config.toml
n_layer = 9
d_model = 128
n_experts = 4
experts_per_token = 1
d_expert = 400
d_shared_expert = 0
activation = "squared_relu"
moe_layers = [0, 1, 2, 3, 4, 5, 6, 7, 8]
router_score = "sigmoid"
normalize_top_k = false
routed_scale = 2.0
balance_loss = 0.00056
balance_bias = true
router_bias = true
scale_expert_input = true
init_std_router = 0.0247
lr_router = 0.000989
vocab_size = 4096
norm = "rmsnorm"
norm_eps = 1e-06
tie_embeddings = true
optimizer = "ademamix"
lr = 0.000728
beta1 = 0.9
batch_tokens = [32768, 65536, 98304]
seq_len = 1024
train_tokens = 517700000
steps = 7916
dataset = "wikipedia_en"
Below are experts of layer 3 (counted from 0) of a mixture-of-experts language model. Rows are named router (the router's row for the expert), up (a neuron's input weights, with its number) and show model dimensions 0-127. Each number is 500 + 50 x the weight over its row's rms, rounded and kept within 0 to 999. Numbers have three digits each.
Before each expert's rows: "gets" lists some tokens that make up at least twice as much of what it gets as of all text. This comes from a sample of Wikipedia text that the model never trained on. Tokens count by the router's weight.

# expert 2
gets: " ", " the", " of", " to", " for", " by"
router:407455546448430572555548462501479559548412493520444446548491600557495529479452486581496477433583551480480466410427582527441469541526456467498442584523492560473465397558466495479536477507481503536519458574532480463533504495526470407529458479589550507512506565403569472492469441439562481459496491487482464437507423465569554444464436501457499489613572443413565453491388551477543496447555
up50:573578429472543478537475594446511453468557518497526584487456495414575531525438517496516446525486458535549463495530443546389581427550611494490501559547529521526516607480539535495479577466487472535489469420465616436545491543543479473553402489454485434481487426473477499537525552447507456493501552542427529454522472482560487503523454497460490491466442582575365558610546394438471510476532
up51:559537487506506469462529486520535448545559498503553497423475502493508566558558494528534469497575340415538445444447480475537517460391463549480541475396539454477526522540448555382562510454528500476577476428465539502633553514496447523475471537395570506531472426472497513454578460478556481454535575444462581494460572497456521503584530406430536498409565471506490519443578510455465510503435
up52:539573433644499579497502574619441581436454452493477537474549467432450536464498546524503521538519538450483545522555453444624471471475443554500536551510458469461554562555528576545454508519463581596501506516549458435516485468540521522516483553376498600551427535485557509534585487436516504442492551458553531516570529467485429495509531579496488641509453430552512540461534493521483481544458
up53:578455523442410448443445460577494529447620405570468500548426566488465450470513460480513557454436489482464499521519549511568493491467606430501483575506492444414453544570576460580606510509513515524518493487531496634519467478528443493422500501441484426506415477508473479440507467395424546559453484507513576507511507474483477542556503485536530518506369476560547487550525517449557526619521
up54:434530495496486491439646590435516485438505477519597530486539459478458432501465549458455435468485451524497605450567534435455451500476464535458424388462392504481450543554589473463530513545545479409547564493466491477398462523493447555482447565518556462478492383482560539512487417473568519479506452444513502493440535483492368486452540395497556510481512588497491511463507505507426580494497
up55:512533483528540446471528511515500411519493590505450458481514507473415472464521472499467453494476517418587557487465400571507487448478513494563447469521453508594563557535648484471452514458440547606504546550487532521526519448491531507567549555537475553518444538462580472414502490580411434479454541509478663506455541527434486525437433460474564567491444492496476530553577503388388504505478
up56:549465449510578507376512544495577551503471553377414559509489426497386521506524421517475485520476444490511525424484437500498461472550549493527483498493462510558468528472455540449478468468483490402474469473520567486527533474382432613483526505492519455530547461390427446579452436603552572462626490552475511496545419409474486512503464556562498547506506488495466475451610555432516505520481
up57:449575539492502452532511487513559438507505539493534465468545502450498420489517533423489442598466466519496490601496452512497518599520506518575491412496509515478433532567425535548573534502474389586510473480593464447561500499606435561526559557520495411488452497536502507438536557488494563486453548616504537457498563509490559561521452515456393398420513534469468503476648580560436535483499
up58:467474437455475560479595563484495429527593438498523536499503479456530495514492546412506464397486528496453488435538472507631514465507499449504478546466537508467512573508548489491487493391412399423468514475513453550427475509552374581446383521498538430547537551511470506506442498496448490426437398462493469462480490498461437598530565505541425424462456496567487524414526512559498605452462
up59:568555511491500403497464482543436424411572493509457549536582413514455545505462543534454528618436486479449480525541503584418521562511535532512409473503468522537479476466411415570505587507445555551509467449528507519549514529549493555522477550536500400397583549425492630548535480528563512542546604474575485492505528478500500524472484551584490465500538578543399468507540483564516477511416
up60:571518438523424473525583504461563514393584564507563526495417447369539600479563385500488541512504554534585430550544464434504575516472568478425535530471580485499519504450466560452511473541485554481461503475524503407509554479480482455436529501521403471552504496502553456417419439529408483538499425564532538462530506523483470516616545555517494413520526457480422574514493446548525471546513
up61:453541409527480476473386402527489537414533499546563477469468457543464460438477603505474466462516511517511453548455516498525557475393552576530562495467543500570568487517501575508443495442536471547477563514430588585479582449524595527547449575495445551426458444551448518479541484438435474402531434488486580575520555500524529473524498558429411430466477547553453510485526438456418496423539
up62:524511548464509489473478531472528512451530502493501487501630551438510451493500409424551479577437581453476461497478436430495623492477583581465495523403568409445564489562574569481473380550583469492519585458516549484546451522485523463475543510488441536438487499513487559393525443476521401527434457539566574439450520521504535535564561427523527548428442509492579549506505487444515429485546
up63:486519440455549455444465601561505481348445525407596461503479526501505558534581585492541486476537536480535559457587537480553477542523520481492529417537488510477463535532535565509475489437546580524489451534481489528480540556433468602519509552475492508431462426472445535440427542588514369505517433495424468492537484532477527548490528502541453567367471493577548463539514426443454443572573
up64:506532466574531565564501465591548366480534463541512445449637483452469516493540587519489602561536544378497565557469420608494559507565572532507574485469592512578484529475512467505510429562422428495533524537547443506479570535544538536552557462495474414553497394489531446481511473577469527505469560518528440483544497506454463589493535464478460478477561452536503507481606514478479481456491

# expert 0
gets: " |", ",", "-", "\n", ".", " ("
router:423446425477490559560539441484424592577448486459439427423553560563489494420424455546523521479575534494485501432435489502407477477522459457458422534496499464574477438521500474488514521601553448471583467527555420430514458467470494467591412515566586460520529472453589519525513514503437502441512453473476470464491451458580556411456424506477446553559569482451569439529478572528553459462554
up50:519486484505525549517423584515480484534552472594425422497541501466407478423600526485516504466456390444496490514450457447581549490527534567418470473528503475445426529441523498527531468542462452491469472568521526556467518478424556583536519471489491435512390445567516541464487548503609541456512562440373524525412506495510504584573445496490483407478419559540436631518551495545511478524459
up51:567505565534512513401488454468509461505567451460540528468430470486449541549582571553482464485457511524506532538643513477472444539577572548449503534505476555439436548495533484605573438502486543434500485476375521650435527525416517572419475529460469508521549514472586444481437570506472515524476521519541422460572521540490555531521470436504586466428431500469440509410529516536535485586520
up52:483488539524477541445498504410558448490474517544485516475334498465522557594464590502406530453498479557444508541510510449532625465435532563511462543542478443576454592544420528438565600482528451508459454449461497501477494487561467522361502511529488503466461485512457508523520446444481528473480491594422468522503485540503445466677525505529493518586529500479508618576480510507513460460512
up53:494459428462552440514439490589498358495531550479487496438560495449556465642452508539508595562513547450489479546493570493502450508553486491605564439525483475509468462442559521445441480521506498576518492487445538573483477510469456493476489439408497483591535431579509517573405448563452469427536497511385460448454548606507499489503508453491527468489483431572541481432546547510587565549443
up54:542510520466520591513483436394468431487514514507517489520556453532543479472519550537490473505409512541380482600512504462581414487484554509514471489426488575455583484547490478508442498456424542567479540479485642549445509470588420511438505507624465587490446586488494509469567473518522486436522513507388502491564537574485496560435508480597459454554449531527517471396437425483430509499537
up55:587508599437525511504482458533424480499495497486438491507595513461467551584523524440498472556423439422504533518472518578594391515512498485450523487493461458458518544435574576445525500523555495436387608494403492444461510494517529480575562500420444617472459447464449431448426546424459564518475589569476504504469481498435517521463522446400468503450428438461468528529514511408496468486493
up56:499478447576458500525551516483572415539516486457416569570543478430399479535544513482540421558467499582485541532489467497516447509523483509469542487476560438371500515478434546418459523541521510537398459478489502487487494461495411556487422478670357548489511402433498430463499502499545527536505380482503485497449497527475473652462492467517470448477467498452515535429548503521450460527472
up57:559499496380603463437481544666484511596584539572535596497337530555463503480583489446483492435500509549569457487551603511498490487398508540488512456502494530547470559472489553437463472492394496526523513481464553449475420550556533500408480488483519482519516517453447583501448594549488458549417448497553435508502471474529474484517509460448472493474477462517499537438514516560512585459485
up58:542495474514437467572469481500506469577568571521583470497474491337557521529529504595549451526458497493592507516621492459511577443518439561478519467365523484529513558449523504543454568541455507528517481422480492520435378457542506448438512638474532526559478539436509508534487485564553480548616539482479582570477505553493501537505473506545437555440467451502446449426540526524484526532558
up59:614518531582434547516514540501515482557407559499464471526527486545524491472538507421588537476501480495547479499497389519526461501556489448664505366519435449471529555430553539516438526427456562552516507550534447535436478542467511591488451514535469426556434521477521494487464498387422482588476526496496498485501461513465490599431466574449478498433529534636485499491436441550437503531477
up60:552510495415461477408408474563566506447498472513444561517504513545455531502554556507465523512529539565556366513523451445522520514527521545551425488471477493449434560562551603500584466493534501452467505504540464475469445526517564546496569482467417422507527386451530538469553513472603582540395463463512535493579549474423537555523601448547565425402508479490437537428460516558528447520446
up61:478587517489451520484527539470532525482522512425557454493409515439445525501541506478510493604552432623574533515445471441501550568445566505513421482384436453502532495447537501493467568450468479502500445467418579538493569506479423523517495488611476454442511471471432530430463564376500503582482481590543515532502492446529463513589483556611465477461521558521475509559460533386481497531394
up62:560511452530587481448457543490548479538483476510542537560420459500482435473489557530538397474522490540501462476518392594579537535375566555497552456488528625510554537416485468593482522479420523463431449516454512496521498520518520409443481466546456513529514586476549464513597385531519444433455544432463541455419520480538429476512535573450466481477554470463497507537420471577393542520463
up63:531450488435461484376424539496517519503432539452519416506464518493545475506631472508552464414457399519498559471570468415472571447453565598561499446524509453579507471564628494556445387522500475512442481530530609549548507545494544467515466459499501481391409504492450533480535526529557477518548563621465462442461492469538497546500482542480509545507456569549456571497559477461530499546458
up64:497567505575435474476490499513538476477493631502493485497467569405427486457483513461494478643484582492485470612504471487460446475417507573518498510444468512535553505435571524565497467445561588525535569531505504501565456466500590535490519485521456483434478431503420416539477523425397416630497509448535479478469516485406509552533482466466490501592387468462493567512416498476484530508407

# expert 1
gets: "1", "9", "0", "8", "o", "ic"
router:443445511545453589525542450533459563544459483481427400517444588526529549533412501544467517488573545533479468452436525589413522484549471516542479597559526507486491451530471415435501476494486481455566515559560469415519499508545454458537534466553576535580541561476497454523469453444541472450481510476546462537463414529558563422446415486470514520596592431421558445458463566448546421468598
up50:478514557470438371516454531379549486497532540548502556468427501533457545536516476496502456513401456432576446411535569498531539516491438501435512502448513464621595470574436446579424460512477438480521408423470489560528569421470574498508429556475449445458517474492537534538431523569555540411431522527498487527517494481436460481435524429449515427544424525512518603494535531439525470480476
up51:423496530468524456342488554419477488530554489454510525529614499502489534522485453512548435650443441495469502499473415459534537548446582457500485489580501502453474587496497497548437463529518497446415606450568441518504568427501531520509564412491529435480510545448623565417427448529507490471482487442612510514517493478407518490520497495536494517398467498500549559498515525420511531569499
up52:538492481423515495489459492452478452455429424475546509471637458463586441482483515507488432562498521386601452519535445389492477533511524497484503393425536440451469504555605493485447498461588493581448540551380516497507525563459536525408520469467518409535592421535545445520545467506522540506478506469474462557561603486485424446470520423507535508488430467547486565582521495468436470482504
up53:600473587567586501448499509602491486506626509457546513460497514476505376519461560384465388574448459512513513440465532542486496465389519409489554434525525483443479525437481511494503525472513462502534571505503482454541477569505486493508463531441519533438469433494460410574541473474552556470432485508496583560493692496483485525489546514500468470474418515488506492443538486624474491489496
up54:525444459450479498542581510476462419434561500533455490448460492458484459499534559519487511594452433391494518550492421546419577395425549494476484489557521444538491684568517518491469515481526450541558447440428536586515445581468579581483431505524482583526470473491486514425481471470436534561535488602447522413483538516461454464527523447490478492496478506522600439534525473503588501477425
up55:475508485465558561503470445555486431461515446447455497447452493505486471411507588436585482478503515510422494447518574437523496495460561524581470493454551466511581605497477539456432541606514451559498600433512506572552581447552506453472458535378561506537431468570511537552504450501489528591553416567593446460508543450472388515575493569495440580460454479520495484533476474558507443564516
up56:561523465404588520537557537394580548444450488492505519499424537432540475491550401530503579527486497545583449483452527425477529455547459416467609510458548486488402476547414557483479435569515516503554540483412446542426439488582519469435488524424498488452566455404536594442478517517505478502571539529496532432545542576519570536552505532580426475519491479500470556516506524570595524505532
up57:475499533437448489506441530456623414510520525402512431501433489528522500481556530492527437511459510522459529521550507518555443620488550306509529457471565496536517546573555530449459493525470502500514559582465528548494540484528463569520592498536497471451547491594440541539546499552532500449481567504486502508433460567554448462480534531424477478462470618555522514392429411450479553601490
up58:567478535456420494464409480521572581480513565550490514490511486453488542444444412514539591479521518485532404496496487388585476494489419474428469431539555448614493580521550524527501527449468480526485518419463497519503452497409500510523471566540478485583573456537532539544480456524428544519537493436455525492454550564409404466612541446468455544517465459469547489415454435572541512429388
up59:592549433473620478484505462502484477502490499470513519489519506429527513512561414497586566560532576485539529505593528424591513510523453585510414463476515499506449555523484488481559447456492557478412398500530448489425580535560497563470465413497471437509487528534582504463479622603524473584602445413485499449474534527493536465492511482456506483452411494501479494445449428481582459625516
up60:548563449534509419442545555554446486429592535468549482623521535592488498490587511488491551479517493575467453519480473526411481493567554553538417537467543649394451486590511525482531504540469507543547522399518503505480561513521476465459491490467385516522517504519329479494542427490512517539496496601520540512451495501469450575537573392526480456515517481542446552525526444537532478495445
up61:598575576539449468560511451525588558513496486521523447539463460460557447482518506499558492528435538502534558495550536384570474535420493559444597375487568459525539518419531522460516472566457465512500492556508530457530462514484564525500416518493485565541471359577570560550533459508480581534486528588573436511462484544469540489526505574499556472524462501481517529542585369455434513438429
up62:496478540465504509452479525542500562537540524471496547418534486504546506409469530354541552494449392554520531603548435521480427503522418501567449383516557540510593543563574469479573510431518528583514533450533423598594526553521547508467550572366449495490519576504476514491504538546470424518462594484429474476461510500509502518490447503502482427505537549483532516402557416472468485450474
up63:554502480531487474498499488437536532543513531463479528508438461512545546525513511533556513500561448471500542499478549551462482501532494633415456505414556542472580487488535530612589498533483507503564449376487630509580577472541493467494458477556469534516562494459500474546449514577437499458545494505422528554605506486535494581590545511462472484470552617553546482577615514570418602496420
up64:456606568352445476558592526463503485506405490478481527496560532478488494513477593523447415391537480568482462455449538480459401456401412559547507500492514551505437478509468557463571547546499521552520425579443506507470508522527471505469451507524521442515481556374533463470482474509505529622538471505518435401515476446574531539481443571449459487536486473420533470524459566501592572514486